From a checkpoint of a small mixture-of-experts model trained on Wikipedia.
Experts: 3 picks a token, a shared expert of 128 neurons.
Training: a variant of SOAP for the experts, 819M tokens, 6248 steps.
Below are experts of layer 3 (counted from 0) of a mixture-of-experts language model. Rows are named router (the router's row for the expert), down (a neuron's output weights, with its number) and show model dimensions 0-255. Each number is 200 + 40 x the weight over its row's rms, rounded and kept within 0 to 999.
Before each expert's rows: "raises" lists some tokens whose logits its average output raises strongly, later layers aside. This comes from a sample of Wikipedia text that the model never trained on.

# expert 53
raises: "ity", "ities", "ious", "am"
router,198,234,214,128,201,178,200,212,244,239,237,224,190,191,263,146,114,201,192,210,179,161,234,238,227,164,169,140,232,181,161,161,230,207,192,215,223,172,209,261,183,155,179,247,266,206,198,192,138,260,204,246,171,122,238,214,157,173,185,166,197,242,176,149,172,214,247,198,288,269,183,196,237,224,218,203,184,133,206,310,208,140,241,125,224,172,182,162,260,152,190,194,174,145,155,208,232,143,212,200,224,204,187,197,181,214,156,230,238,162,217,252,181,130,153,207,297,206,166,179,158,180,195,262,167,188,179,204,197,242,224,237,207,284,125,200,123,223,213,120,348,141,217,235,233,226,214,238,208,235,182,239,189,232,183,195,202,281,171,212,215,238,169,232,95,183,218,244,159,220,225,243,184,173,240,239,191,118,221,162,213,242,188,249,224,261,260,213,249,204,228,150,151,198,196,160,236,192,139,207,135,177,276,178,218,226,249,103,215,237,246,229,235,178,194,223,134,197,165,192,201,217,202,253,279,183,131,217,125,229,164,253,192,178,228,145,140,218,166,230,201,208,247,190,183,195,139,168,139,146,177,209,182,225,167,210
down0,198,242,168,184,286,223,164,215,209,97,218,198,222,163,178,205,221,224,156,226,201,190,211,240,176,269,239,232,249,185,217,197,189,218,228,231,179,285,204,213,190,135,148,245,217,285,226,149,248,173,192,221,198,184,221,249,232,205,244,243,152,130,201,230,240,132,152,253,247,197,289,157,242,229,181,164,194,167,188,191,198,266,192,276,169,169,233,128,235,268,179,216,180,259,175,188,207,213,223,189,211,211,192,204,213,210,240,170,197,187,190,221,234,192,232,197,158,189,166,205,151,225,182,162,229,145,212,182,280,162,232,217,155,99,178,214,224,203,192,219,253,204,258,177,129,182,204,139,193,157,164,241,167,173,66,156,312,204,193,212,223,161,246,145,184,88,225,208,140,211,204,149,267,225,221,229,183,187,235,173,209,234,123,84,178,235,234,167,268,138,180,168,246,142,263,194,201,220,175,209,235,169,267,226,171,223,193,138,162,212,192,115,178,193,216,169,181,203,274,177,240,209,207,215,239,179,127,269,259,217,230,148,195,164,173,159,180,170,253,178,153,207,192,115,206,215,186,188,211,251,238,226,258,156,215,165
down1,262,215,163,141,172,138,189,227,248,230,164,242,271,213,193,154,185,289,182,173,147,220,156,209,180,186,203,239,237,163,230,249,210,301,159,247,218,300,167,232,225,188,187,204,255,260,208,149,235,169,160,224,164,196,305,186,200,241,151,229,153,157,216,206,170,187,169,165,174,120,220,207,143,180,271,154,187,180,150,195,192,232,217,228,193,162,207,198,199,205,214,215,210,192,182,184,242,238,235,185,185,205,130,211,215,179,149,202,116,211,252,163,166,254,211,146,213,272,199,190,157,181,151,239,251,144,190,246,195,161,187,208,163,157,236,164,216,186,214,194,175,209,240,274,169,212,212,123,194,210,197,158,218,147,191,241,209,148,192,185,187,205,198,131,221,209,224,221,158,200,101,195,178,145,281,145,206,275,188,156,167,222,153,116,228,166,238,241,279,119,276,210,234,163,227,205,103,173,193,184,245,253,210,164,176,188,217,222,192,257,207,217,223,221,186,264,139,219,212,189,188,159,141,184,233,192,143,217,228,185,196,238,167,187,307,270,253,122,166,253,228,246,201,284,129,247,216,188,235,285,238,225,217,165,213,171
down2,194,197,167,208,180,175,223,173,148,212,187,300,95,190,226,217,145,212,272,232,281,183,94,203,226,194,136,210,174,196,175,162,216,165,189,202,217,228,267,207,144,207,216,281,225,206,215,243,146,200,186,203,211,184,173,169,241,260,157,250,131,197,245,200,202,183,159,193,137,173,257,203,204,200,109,206,261,286,204,153,202,242,175,233,154,184,191,240,203,250,201,149,197,200,197,111,165,145,198,188,218,268,196,212,127,225,166,237,263,206,189,238,148,208,169,230,202,214,232,224,214,178,216,268,155,237,220,218,202,218,180,263,206,146,173,128,188,226,267,237,213,172,179,186,228,194,166,234,215,229,221,181,200,191,216,189,226,149,178,201,198,181,225,220,177,196,186,179,145,210,204,188,215,130,187,132,152,159,171,243,210,189,220,153,178,190,283,218,213,128,130,162,239,231,204,321,201,230,187,166,262,210,181,187,209,280,203,253,202,187,161,237,216,201,159,201,200,175,169,205,181,151,192,265,267,242,167,126,184,257,246,167,262,283,187,197,251,182,183,216,174,197,192,267,354,117,153,166,190,232,196,139,220,181,299,165
down3,158,217,148,199,188,204,129,182,190,192,189,248,199,196,173,190,173,234,196,213,198,189,183,223,176,198,194,211,188,252,193,255,158,187,176,215,147,177,156,165,158,255,161,197,142,245,224,255,165,125,260,290,227,205,200,199,233,204,246,205,250,148,235,273,225,179,176,224,189,118,135,213,220,258,294,224,242,126,283,172,165,252,261,204,250,238,291,64,150,227,238,187,205,270,202,241,183,224,242,189,238,205,234,179,200,192,200,138,148,182,143,213,202,221,175,213,228,189,198,187,247,147,208,231,236,153,221,178,229,240,163,190,164,200,276,258,206,239,254,221,172,146,162,234,167,185,213,257,148,143,268,232,238,201,208,190,172,159,156,221,215,189,183,174,202,216,238,237,130,121,147,220,243,194,164,166,234,304,191,180,235,190,253,169,203,210,142,189,231,180,294,257,208,114,187,185,289,134,157,176,165,263,191,184,157,156,190,276,135,236,247,190,138,233,303,180,139,195,200,191,151,170,198,164,248,186,182,268,246,227,187,217,168,208,255,212,176,156,211,181,212,200,178,226,200,213,161,157,160,221,146,205,252,171,207,212
down4,159,184,186,144,140,155,176,233,241,282,167,207,249,124,179,207,163,178,216,149,261,170,190,216,166,155,212,183,183,203,161,155,156,186,269,357,147,221,275,257,237,173,220,164,223,269,206,213,243,173,206,183,203,197,200,183,214,173,171,227,221,226,134,234,190,295,269,172,187,224,161,164,244,280,204,226,245,159,168,188,234,229,264,200,220,151,123,172,214,196,187,163,208,145,255,120,218,223,203,293,153,177,190,227,246,189,230,202,207,217,194,189,205,209,172,217,167,156,219,250,233,268,237,236,180,223,277,215,249,208,188,291,227,239,183,197,232,182,185,158,142,167,126,209,248,159,191,200,163,176,96,118,196,246,168,193,163,189,196,239,226,271,176,174,190,224,204,162,196,217,162,274,211,273,226,146,194,213,220,144,230,227,200,188,160,210,248,161,241,185,246,185,254,160,216,211,234,214,246,186,224,190,188,192,188,169,246,208,92,164,182,252,279,209,184,181,135,191,200,138,172,283,257,214,194,174,100,170,171,187,220,207,160,201,183,245,147,169,168,267,141,183,219,177,196,157,162,242,223,229,169,162,174,160,214,228
down5,164,156,223,157,100,219,230,213,215,193,136,253,198,180,242,217,225,268,218,155,169,258,209,177,204,277,215,191,137,217,247,186,234,232,194,179,188,231,154,165,134,175,249,189,214,285,186,264,207,188,188,171,155,192,284,226,170,250,258,191,189,150,282,158,149,200,191,189,206,168,189,156,184,109,234,246,183,146,145,212,265,231,341,207,223,224,184,221,147,184,194,248,102,231,177,216,225,150,177,187,234,192,186,93,249,222,272,214,163,197,244,197,192,158,202,290,155,203,209,203,191,180,233,138,237,153,179,273,183,252,154,170,165,225,251,208,208,148,204,238,237,189,172,238,206,253,149,163,144,196,199,163,203,174,276,207,180,167,225,189,244,233,218,166,231,209,151,246,226,228,205,195,175,179,273,214,172,194,204,211,210,230,216,235,158,188,227,158,198,177,167,173,240,141,205,212,148,96,181,163,291,232,186,194,220,177,206,183,176,214,165,264,226,184,276,217,181,113,177,233,243,165,213,223,207,192,212,255,205,205,177,171,153,149,185,228,209,184,277,189,185,255,176,234,247,206,167,299,304,195,206,236,175,137,146,198
down6,154,253,169,230,224,170,159,165,242,251,219,214,183,188,240,260,211,200,167,193,155,260,202,237,163,237,197,202,254,170,165,178,177,237,177,174,161,255,145,143,136,187,207,224,271,157,174,182,214,217,263,325,211,236,143,209,195,267,168,142,142,241,207,208,228,199,265,199,191,201,180,232,237,166,175,184,193,184,245,143,135,272,255,195,265,157,190,222,161,180,262,201,92,191,232,136,197,200,177,212,224,313,275,194,212,101,212,116,199,165,216,220,232,209,199,198,193,265,209,204,169,131,138,206,281,182,163,201,218,127,97,229,171,236,203,208,265,200,206,245,206,149,187,179,261,175,265,155,207,139,144,227,148,265,169,233,138,203,203,273,223,205,205,202,230,230,192,233,170,202,172,224,237,191,200,179,223,201,245,162,175,212,210,212,229,194,232,155,220,162,190,226,154,205,221,209,131,205,212,220,253,162,304,174,238,174,244,137,159,236,163,167,165,186,183,199,206,169,233,158,239,207,233,174,281,162,194,270,196,288,225,230,173,187,253,185,174,158,136,118,194,196,249,180,230,206,115,182,182,193,211,203,196,135,215,184
down7,164,188,198,252,232,281,158,144,228,219,205,278,218,257,209,272,213,188,180,182,247,277,177,236,267,240,252,226,229,187,275,164,205,224,139,188,75,225,205,163,190,158,185,167,174,221,184,163,274,227,202,98,248,167,196,262,193,186,168,225,180,231,178,225,235,163,172,224,206,213,152,135,181,133,178,184,165,239,247,203,265,204,178,189,217,200,175,166,222,214,240,234,175,210,178,199,187,239,220,206,206,184,153,199,142,172,190,179,173,181,241,208,229,192,215,248,190,185,254,212,176,190,166,222,227,166,244,215,237,201,245,212,177,231,241,171,192,188,104,228,118,261,195,195,104,267,174,220,187,179,240,232,195,185,125,119,211,206,137,181,211,155,180,248,219,179,207,125,176,189,191,197,244,241,186,108,169,182,169,203,233,159,212,277,165,171,232,129,156,193,198,267,220,137,157,145,298,241,233,155,164,199,164,187,238,177,177,197,185,179,183,125,182,209,168,204,216,272,279,203,208,176,192,247,174,179,257,280,164,217,327,145,246,186,191,191,129,194,194,139,197,216,203,285,161,229,205,226,251,176,164,224,219,156,266,137

# expert 99
raises: "ator", "le", "ate", "ain"
router,254,124,199,222,200,241,239,196,168,187,249,194,172,182,239,170,232,265,200,192,198,200,231,197,269,133,241,157,206,191,214,145,152,183,192,216,187,239,137,264,156,170,212,252,215,166,237,178,184,204,183,218,215,197,221,167,135,183,212,176,137,196,218,197,132,211,153,196,266,271,208,218,226,203,186,149,253,141,266,223,173,169,194,161,115,186,264,203,205,141,233,220,198,269,264,164,230,220,192,198,141,201,260,267,207,260,193,148,214,44,191,172,245,104,235,206,165,194,177,168,255,219,148,229,169,208,227,170,201,250,146,197,225,194,169,192,129,166,200,195,226,180,224,273,221,156,239,230,227,188,194,233,204,196,137,159,270,123,229,150,264,196,202,165,148,148,161,128,234,244,151,280,183,202,140,192,191,221,216,186,179,255,188,261,311,201,244,269,198,237,169,181,246,135,184,217,182,267,238,196,165,214,240,197,187,191,229,181,234,198,174,241,226,163,163,217,143,142,199,230,261,223,245,192,215,109,172,215,179,140,169,257,233,260,184,179,231,188,205,211,232,266,211,158,171,173,203,101,159,225,207,271,180,238,203,156
down0,200,208,116,237,185,176,174,214,199,263,222,181,179,226,280,163,215,134,202,221,192,229,142,152,164,225,193,214,176,183,275,219,249,202,230,193,305,172,185,198,214,202,181,146,214,170,225,166,186,211,184,165,198,182,208,230,258,259,204,208,170,191,194,187,264,178,259,199,182,116,163,211,166,226,247,185,228,252,238,63,184,104,224,235,233,229,154,151,168,209,222,213,166,266,216,208,146,207,220,245,224,276,164,219,138,191,185,166,155,225,125,160,190,230,253,213,219,232,252,206,176,170,194,289,209,131,205,210,272,269,179,253,174,225,226,212,172,203,216,130,185,248,289,243,187,215,232,202,133,250,211,197,143,184,222,203,193,170,208,272,187,103,144,236,279,167,226,156,194,183,241,196,229,212,252,152,228,207,176,255,194,185,145,202,124,153,199,170,198,232,186,227,178,261,223,157,202,217,175,201,221,208,165,164,224,194,192,209,189,219,210,130,166,234,150,139,213,211,153,225,222,252,190,144,159,233,254,119,227,200,257,213,201,270,211,151,117,119,219,130,246,207,217,163,188,267,241,273,175,132,262,176,242,169,189,252
down1,189,237,159,201,274,153,147,209,159,146,197,214,244,116,201,226,205,171,150,216,200,173,184,248,165,198,320,179,214,175,220,173,148,210,188,263,207,306,197,145,237,164,219,234,192,246,209,245,149,117,202,248,225,194,176,207,167,139,236,262,221,207,206,243,270,162,236,207,219,252,171,203,197,147,159,131,188,164,143,225,202,106,195,222,191,193,237,188,156,251,224,178,214,142,170,183,175,220,220,183,202,200,200,233,194,155,242,128,190,173,164,207,166,163,171,212,206,162,181,137,203,214,211,221,233,236,160,188,221,177,143,247,283,197,224,283,200,267,194,170,257,232,213,256,190,223,169,172,210,180,182,193,172,259,241,201,234,181,225,225,269,201,192,220,235,180,176,195,128,133,211,223,184,281,194,169,177,238,152,221,214,46,123,182,248,230,200,255,193,210,227,225,218,156,130,154,266,264,222,191,145,153,216,241,242,193,272,225,219,138,321,196,247,154,212,213,255,219,152,172,194,246,217,158,168,203,244,152,224,205,170,218,218,178,198,218,181,192,172,128,175,181,263,230,196,232,177,164,228,193,213,216,315,137,190,154
down2,185,197,245,213,246,197,161,200,217,161,150,193,130,200,175,191,237,169,185,164,159,199,235,162,162,214,229,198,301,164,195,199,242,193,175,202,176,138,153,305,216,194,196,167,151,178,222,186,227,184,181,77,217,191,261,265,203,222,120,214,270,154,198,207,195,211,142,213,233,145,142,186,268,287,253,230,204,257,201,208,170,196,129,194,216,229,147,165,155,220,190,214,192,200,200,133,207,231,217,125,184,185,173,219,259,183,173,244,163,155,252,210,174,226,89,141,179,227,218,184,155,106,211,148,276,218,229,231,186,298,280,256,279,205,201,221,159,249,155,260,256,187,201,150,195,183,168,132,222,193,170,259,205,183,196,168,129,188,208,189,198,170,202,163,212,198,244,234,198,208,196,171,213,301,239,161,196,239,237,223,171,170,225,106,159,238,213,170,194,215,147,202,199,264,205,186,229,162,266,178,200,226,199,257,232,250,222,324,251,112,241,147,145,174,219,216,188,133,210,226,135,212,169,209,208,172,194,241,263,214,170,212,197,273,205,168,172,167,182,195,196,191,199,251,194,223,172,237,196,214,248,271,172,196,232,201
down3,227,170,178,244,187,181,251,228,176,186,117,305,236,92,183,135,191,237,243,195,156,216,178,176,150,229,256,201,178,195,220,174,213,164,142,179,209,217,257,168,250,199,161,160,208,170,223,161,162,222,221,260,183,123,252,240,170,246,205,178,133,169,189,199,168,177,198,189,156,181,185,183,219,223,186,160,190,148,156,183,170,238,251,204,196,225,144,251,159,213,223,194,225,214,197,178,201,172,230,180,173,175,198,192,241,182,201,143,95,190,200,199,205,181,207,186,213,233,138,235,189,222,208,209,146,195,217,275,169,153,179,229,270,273,220,230,253,187,221,138,167,246,244,189,216,216,280,239,123,256,200,223,175,206,197,159,218,160,213,221,252,114,201,198,302,187,129,176,237,173,143,184,184,195,212,224,154,155,168,185,183,203,188,180,184,145,228,154,238,249,155,239,245,162,184,173,244,230,271,239,172,190,105,266,140,289,211,249,233,199,168,242,231,266,181,268,231,241,210,275,199,202,232,137,156,283,238,204,183,172,123,215,274,192,202,114,215,263,186,216,247,179,308,205,234,175,243,213,252,132,184,142,216,257,154,206
down4,277,194,173,279,182,239,212,283,296,133,136,199,173,220,173,250,202,244,202,143,263,153,275,202,231,101,216,153,234,204,249,175,229,242,254,238,195,179,234,193,77,185,162,163,225,226,80,204,241,210,182,181,197,190,254,246,157,201,199,211,248,199,276,214,246,232,218,183,115,195,228,222,231,152,91,234,187,204,177,199,218,221,196,226,206,255,165,248,209,213,201,201,174,219,178,213,189,199,207,226,234,202,165,167,238,266,194,217,258,230,219,188,231,161,201,177,197,193,255,300,270,201,236,187,166,255,201,236,208,211,209,168,255,220,195,198,229,136,111,129,164,217,215,197,164,248,184,276,132,230,243,190,219,212,207,198,216,145,169,257,141,202,192,201,182,180,133,165,203,216,225,193,243,184,221,252,240,210,171,215,209,204,259,185,110,204,184,193,113,164,179,158,164,199,233,187,191,178,214,176,227,233,223,255,121,186,227,181,215,147,205,228,262,147,223,180,166,140,215,129,183,149,260,204,151,230,188,208,233,206,174,164,234,218,170,110,152,129,237,121,181,181,192,196,205,135,247,256,232,218,137,193,191,219,189,253
down5,139,120,137,274,169,131,198,199,187,243,181,138,225,225,198,153,159,247,212,199,271,226,185,245,201,196,235,124,207,175,232,175,230,222,221,279,173,157,204,208,168,212,236,158,199,203,178,188,170,168,166,273,147,176,165,174,127,206,182,236,208,130,179,196,179,227,191,108,218,143,197,221,238,187,275,123,229,190,142,259,214,163,211,254,262,174,157,229,227,227,193,228,93,126,217,196,213,230,266,229,195,172,200,226,230,227,227,80,169,168,180,224,182,175,236,211,190,144,232,174,215,192,226,216,133,170,145,170,234,147,159,137,277,252,156,190,212,186,230,214,184,249,169,320,254,242,219,213,195,209,286,216,264,199,204,214,189,193,183,214,203,185,207,214,163,157,154,207,127,189,230,170,222,233,214,202,156,151,229,149,195,120,236,187,159,223,216,180,183,218,222,250,202,160,184,225,217,226,263,205,180,184,161,204,191,117,220,133,186,166,206,230,233,222,285,115,190,196,197,235,184,173,184,226,199,233,218,267,218,155,273,221,148,237,195,212,171,239,186,251,221,174,263,239,227,220,189,192,292,286,181,230,173,132,286,167
down6,270,187,187,288,223,236,229,150,276,192,176,165,162,203,215,211,201,239,190,202,223,174,251,112,198,238,200,166,197,199,284,188,177,185,234,238,194,145,206,183,237,213,183,207,228,218,221,212,222,177,267,152,211,127,157,203,239,122,149,161,195,148,157,178,152,138,150,236,207,161,168,170,165,221,168,280,219,268,100,232,204,173,229,194,99,246,206,221,203,148,264,180,259,149,190,241,183,223,127,229,236,242,191,159,176,175,260,228,219,163,158,163,146,266,179,175,246,222,198,145,223,208,191,180,167,196,246,193,192,159,242,249,177,213,210,241,231,193,201,226,199,199,129,127,254,207,253,185,214,154,193,207,205,232,280,213,241,325,110,171,186,204,153,194,215,220,181,197,159,198,212,147,206,240,229,285,247,194,161,182,201,229,186,181,165,193,204,125,170,200,164,251,255,132,258,121,195,113,186,169,236,195,152,195,241,265,135,217,235,192,339,198,155,230,221,165,166,199,213,201,193,215,193,108,206,207,265,173,194,188,191,242,240,223,184,214,210,147,197,249,231,222,242,160,192,248,104,214,218,164,181,217,192,232,215,200
down7,268,156,234,171,184,211,177,205,172,215,267,155,229,216,223,305,272,188,192,213,246,201,153,174,189,231,159,172,289,164,242,212,171,232,179,293,231,142,229,187,172,193,223,215,185,160,192,253,190,167,184,247,201,154,202,155,241,244,214,202,205,184,276,189,149,190,117,190,189,142,229,167,219,156,190,182,163,227,224,248,109,210,128,260,232,119,177,260,233,198,168,235,233,175,215,144,190,141,155,270,162,267,170,95,232,192,201,269,203,170,180,91,211,142,181,124,167,175,202,208,229,212,198,193,204,280,147,234,194,251,231,192,206,231,159,239,206,181,201,180,172,167,193,194,145,258,204,131,238,194,96,127,237,217,203,250,212,213,203,225,280,227,193,241,152,164,247,199,230,170,191,173,193,249,198,237,206,210,222,211,198,170,203,211,190,204,216,206,131,136,247,156,209,230,180,238,152,159,246,229,286,224,201,223,247,192,187,118,241,192,164,156,170,196,208,207,203,209,154,206,199,120,277,197,192,221,220,130,149,196,170,214,161,125,259,116,146,178,249,183,225,268,174,231,217,189,241,171,183,231,205,220,145,214,281,193

# expert 112
raises: " ·", " |\n\n", " although"
router,217,193,146,223,245,198,190,151,163,177,229,242,178,209,163,216,154,265,162,235,202,105,145,226,210,215,293,194,202,229,175,208,151,261,249,198,189,224,187,180,229,163,175,253,199,148,232,308,219,151,208,289,248,280,199,203,215,194,184,149,240,263,188,259,281,135,182,263,183,190,200,177,259,197,209,252,223,205,210,238,260,195,205,234,222,169,132,170,256,216,229,250,191,224,144,180,201,135,248,188,149,225,202,125,204,182,151,237,197,214,230,145,306,233,188,328,204,247,238,233,219,230,279,146,224,159,211,183,214,256,128,161,239,159,236,161,202,177,204,204,158,220,186,183,144,200,255,264,217,136,201,179,188,211,195,215,183,243,177,241,154,198,204,109,210,240,240,217,228,159,216,240,171,222,143,104,201,184,208,115,279,181,208,248,177,187,198,162,178,233,206,177,116,192,207,225,185,121,173,188,181,197,195,202,211,157,189,172,156,153,191,150,194,187,220,198,210,192,214,237,237,165,112,181,232,194,151,235,236,207,184,166,192,197,269,271,277,139,213,202,217,208,183,239,229,182,218,184,155,225,175,168,293,181,146,130
down1,215,157,180,247,219,132,229,279,180,200,187,169,186,306,278,105,177,174,249,168,184,175,258,209,232,188,154,255,237,241,271,226,179,156,228,242,184,164,249,226,248,210,211,220,203,223,251,175,189,165,280,165,225,201,246,236,226,123,293,173,201,250,160,187,147,173,150,158,190,200,268,223,244,204,164,175,218,211,159,229,193,250,225,234,212,150,208,198,217,148,209,287,214,163,252,221,189,202,229,247,239,194,209,234,227,181,263,190,218,202,196,219,232,190,131,204,193,223,225,187,242,205,228,164,242,168,223,269,261,191,192,164,211,106,172,192,180,127,173,198,176,227,153,125,261,168,172,214,180,239,170,220,202,147,268,78,159,263,197,180,130,185,143,208,216,233,187,187,259,208,175,205,237,160,202,215,194,235,180,202,179,298,199,146,241,173,150,223,204,183,206,123,207,216,217,246,180,173,224,170,175,251,213,123,207,170,138,230,162,219,178,198,219,130,228,183,163,174,164,180,230,97,166,273,181,208,137,199,142,192,164,205,214,215,210,201,223,130,168,207,254,252,240,225,160,189,180,257,157,207,134,235,159,93,171,268
down2,217,242,253,205,143,192,185,213,253,179,255,216,185,166,219,190,189,175,187,147,195,199,140,184,179,186,160,151,125,177,277,173,170,171,202,241,244,209,171,200,170,180,243,163,238,210,224,213,224,204,197,164,206,232,174,192,188,189,248,166,191,193,213,184,213,194,157,201,154,225,194,152,147,167,188,173,162,201,226,239,184,186,185,174,195,232,158,207,176,278,212,219,186,258,190,217,164,200,206,127,185,223,144,197,166,225,142,226,152,136,226,124,177,226,143,208,194,235,194,140,245,215,246,195,208,192,254,199,265,185,118,176,282,208,209,109,207,197,203,206,263,147,103,212,248,218,194,103,230,178,196,88,181,155,252,207,253,246,94,214,194,206,164,300,253,272,182,153,112,134,260,255,140,196,203,219,210,220,289,181,210,166,241,239,259,252,175,173,188,161,228,263,205,224,268,206,185,161,206,209,218,230,264,298,232,195,304,262,196,210,187,175,218,182,211,174,189,165,172,258,269,164,200,234,176,126,215,217,185,183,198,170,309,214,195,170,256,182,252,176,193,188,215,250,136,229,176,176,130,177,248,188,199,254,130,236
down3,211,221,204,165,239,213,271,227,206,170,212,216,251,177,222,175,214,120,266,240,153,168,203,213,175,176,227,251,255,217,168,202,122,194,183,229,170,220,180,283,157,176,240,229,212,125,234,178,177,232,212,184,235,146,216,264,235,228,126,254,198,253,178,136,206,177,196,197,237,189,209,234,228,227,239,233,249,282,196,269,195,165,161,187,198,157,209,220,193,169,185,243,161,196,170,189,235,157,169,213,180,165,190,135,217,255,228,149,233,167,196,241,109,259,263,266,193,283,177,157,237,151,167,220,199,244,217,162,254,189,256,156,158,175,300,170,121,159,304,170,256,160,203,232,289,175,241,233,157,152,219,224,194,243,154,211,228,216,173,212,158,187,183,175,194,205,246,182,122,154,197,177,229,147,279,162,167,186,214,252,194,155,205,266,214,206,160,199,253,133,164,188,184,248,165,195,177,155,204,193,198,273,230,245,240,231,97,249,256,169,206,238,187,230,182,190,209,169,188,192,176,125,205,185,155,186,236,198,232,231,193,145,229,229,153,155,203,167,231,220,163,257,208,225,188,87,182,238,225,276,153,173,290,180,208,121
down4,184,158,170,234,143,167,155,206,228,251,204,224,171,235,192,209,276,180,124,109,260,249,193,193,163,204,181,203,273,215,222,181,180,194,217,272,193,213,206,214,185,186,190,152,195,124,237,202,171,238,208,183,222,189,265,180,167,154,169,145,186,307,158,233,181,312,239,162,270,174,100,155,221,215,260,166,190,210,216,220,214,240,184,171,183,204,169,268,186,283,244,138,204,243,257,186,212,199,245,129,227,148,161,142,169,259,177,236,235,177,232,213,197,204,237,239,191,191,162,195,170,210,231,162,87,228,163,184,178,207,191,234,178,232,202,150,207,243,267,114,169,184,144,151,276,228,224,220,196,185,181,272,163,172,296,206,192,167,274,201,178,206,168,222,209,162,211,141,257,255,239,269,290,152,187,202,145,203,194,203,179,216,228,201,201,165,122,169,296,220,131,199,157,219,197,170,191,165,276,232,172,247,212,209,236,233,239,213,230,107,142,216,159,211,191,153,135,221,165,203,256,242,224,171,237,223,246,215,153,225,145,161,168,177,238,212,203,178,179,160,167,213,230,214,166,223,278,217,194,176,145,191,204,200,237,153
down5,235,255,267,237,139,242,266,165,195,184,200,290,242,241,225,138,132,251,203,199,116,157,278,172,307,132,272,143,225,231,251,158,143,199,141,228,175,209,209,165,141,259,195,244,265,167,186,150,184,184,226,179,158,238,219,217,190,197,183,264,276,243,102,194,232,117,306,227,181,171,205,209,210,199,227,201,219,206,154,236,207,188,142,158,208,246,246,195,180,155,223,207,197,152,141,204,193,169,214,200,171,233,230,175,242,253,178,164,183,232,234,233,133,262,205,179,200,116,217,175,187,178,219,179,238,230,204,192,141,199,192,199,173,184,177,218,191,210,223,240,201,124,208,218,123,244,226,186,199,157,149,284,216,205,179,223,211,246,214,226,192,172,198,195,232,133,164,117,195,195,156,195,255,273,216,233,208,218,227,222,202,150,200,168,215,188,143,146,189,206,165,207,183,237,230,210,196,178,201,169,196,139,216,201,260,198,185,137,174,242,178,275,218,213,171,262,273,154,154,245,97,191,208,155,191,140,261,190,206,224,201,252,115,179,240,122,144,220,221,128,218,275,218,180,186,256,166,181,178,235,158,232,208,164,182,214
down6,135,157,115,199,158,262,249,246,214,187,259,200,172,192,213,214,268,132,177,166,169,228,214,181,231,230,257,195,145,107,227,218,225,230,138,247,261,209,234,159,219,178,232,140,261,208,256,211,217,203,176,166,215,213,272,192,139,191,208,214,190,185,210,176,203,218,215,108,171,115,193,231,200,234,235,231,190,202,276,165,231,171,156,219,199,186,218,109,216,144,200,263,217,230,127,255,166,165,242,158,215,236,194,215,284,273,176,256,156,231,115,241,216,177,148,152,208,285,162,265,292,138,193,177,180,258,136,159,211,149,206,158,152,185,135,182,260,209,236,225,167,117,219,150,213,236,258,164,202,245,216,148,140,244,202,173,205,176,153,172,247,155,201,277,186,226,295,223,214,220,230,196,248,182,232,230,225,180,187,148,159,213,235,198,237,209,165,282,112,196,170,213,172,195,208,218,243,221,176,203,228,197,164,155,218,151,184,223,232,178,137,249,236,203,167,198,261,184,182,236,258,205,198,209,133,148,202,214,193,255,213,179,223,254,178,133,170,185,265,182,208,195,188,208,213,171,193,196,121,205,171,291,206,163,211,176
down7,132,223,146,207,205,199,163,222,183,217,138,185,227,197,173,158,197,200,205,191,209,178,247,169,176,217,201,189,214,163,179,125,176,233,237,256,222,181,159,239,199,252,178,232,219,161,249,155,144,238,170,109,269,183,154,235,178,245,243,148,264,215,165,211,224,217,191,182,220,200,191,179,169,228,181,158,175,197,99,211,208,209,229,192,237,260,259,211,221,171,209,168,153,186,193,166,165,222,185,242,103,227,194,188,128,217,236,189,193,183,247,205,290,171,214,235,210,246,134,219,184,199,174,190,196,161,176,261,177,227,194,274,227,206,209,116,195,234,184,165,256,175,226,206,249,221,197,252,173,166,203,234,230,216,198,214,206,197,213,223,172,220,272,235,186,289,256,198,226,204,212,177,199,150,150,161,193,203,194,216,249,140,222,227,246,204,147,191,192,262,181,129,181,230,263,253,244,232,268,173,156,239,158,201,250,125,132,89,221,192,225,225,173,242,221,258,221,260,149,260,200,187,162,183,260,245,213,154,199,127,201,170,239,209,242,126,269,127,251,139,275,229,230,129,185,199,210,256,101,232,146,84,93,203,173,222
down8,195,250,278,116,194,234,175,162,258,198,209,239,152,261,184,205,160,239,185,185,184,166,257,212,183,216,185,211,195,218,129,203,172,225,223,180,234,175,224,149,232,170,167,201,130,194,267,243,176,170,201,226,236,250,195,245,254,195,213,138,161,206,134,236,185,179,223,238,197,244,191,192,211,134,209,253,185,187,235,184,189,217,190,256,156,212,147,186,216,182,229,216,222,229,152,174,136,175,179,151,248,225,198,143,234,204,199,238,136,171,198,149,194,229,201,118,178,230,224,226,185,180,266,140,208,125,302,146,162,141,153,162,245,140,147,174,194,208,168,148,181,262,185,218,172,153,152,278,258,231,160,128,223,288,167,264,239,230,199,145,235,201,160,157,155,288,176,152,171,226,149,231,203,188,218,179,183,200,204,143,227,255,216,236,164,182,211,183,192,229,184,183,207,119,175,131,138,223,236,178,286,157,242,227,239,172,196,216,135,181,190,173,199,191,223,200,274,180,227,190,227,224,216,149,184,194,128,176,186,204,193,219,242,271,259,169,212,206,237,261,139,148,224,287,222,206,257,176,218,272,178,173,359,246,204,158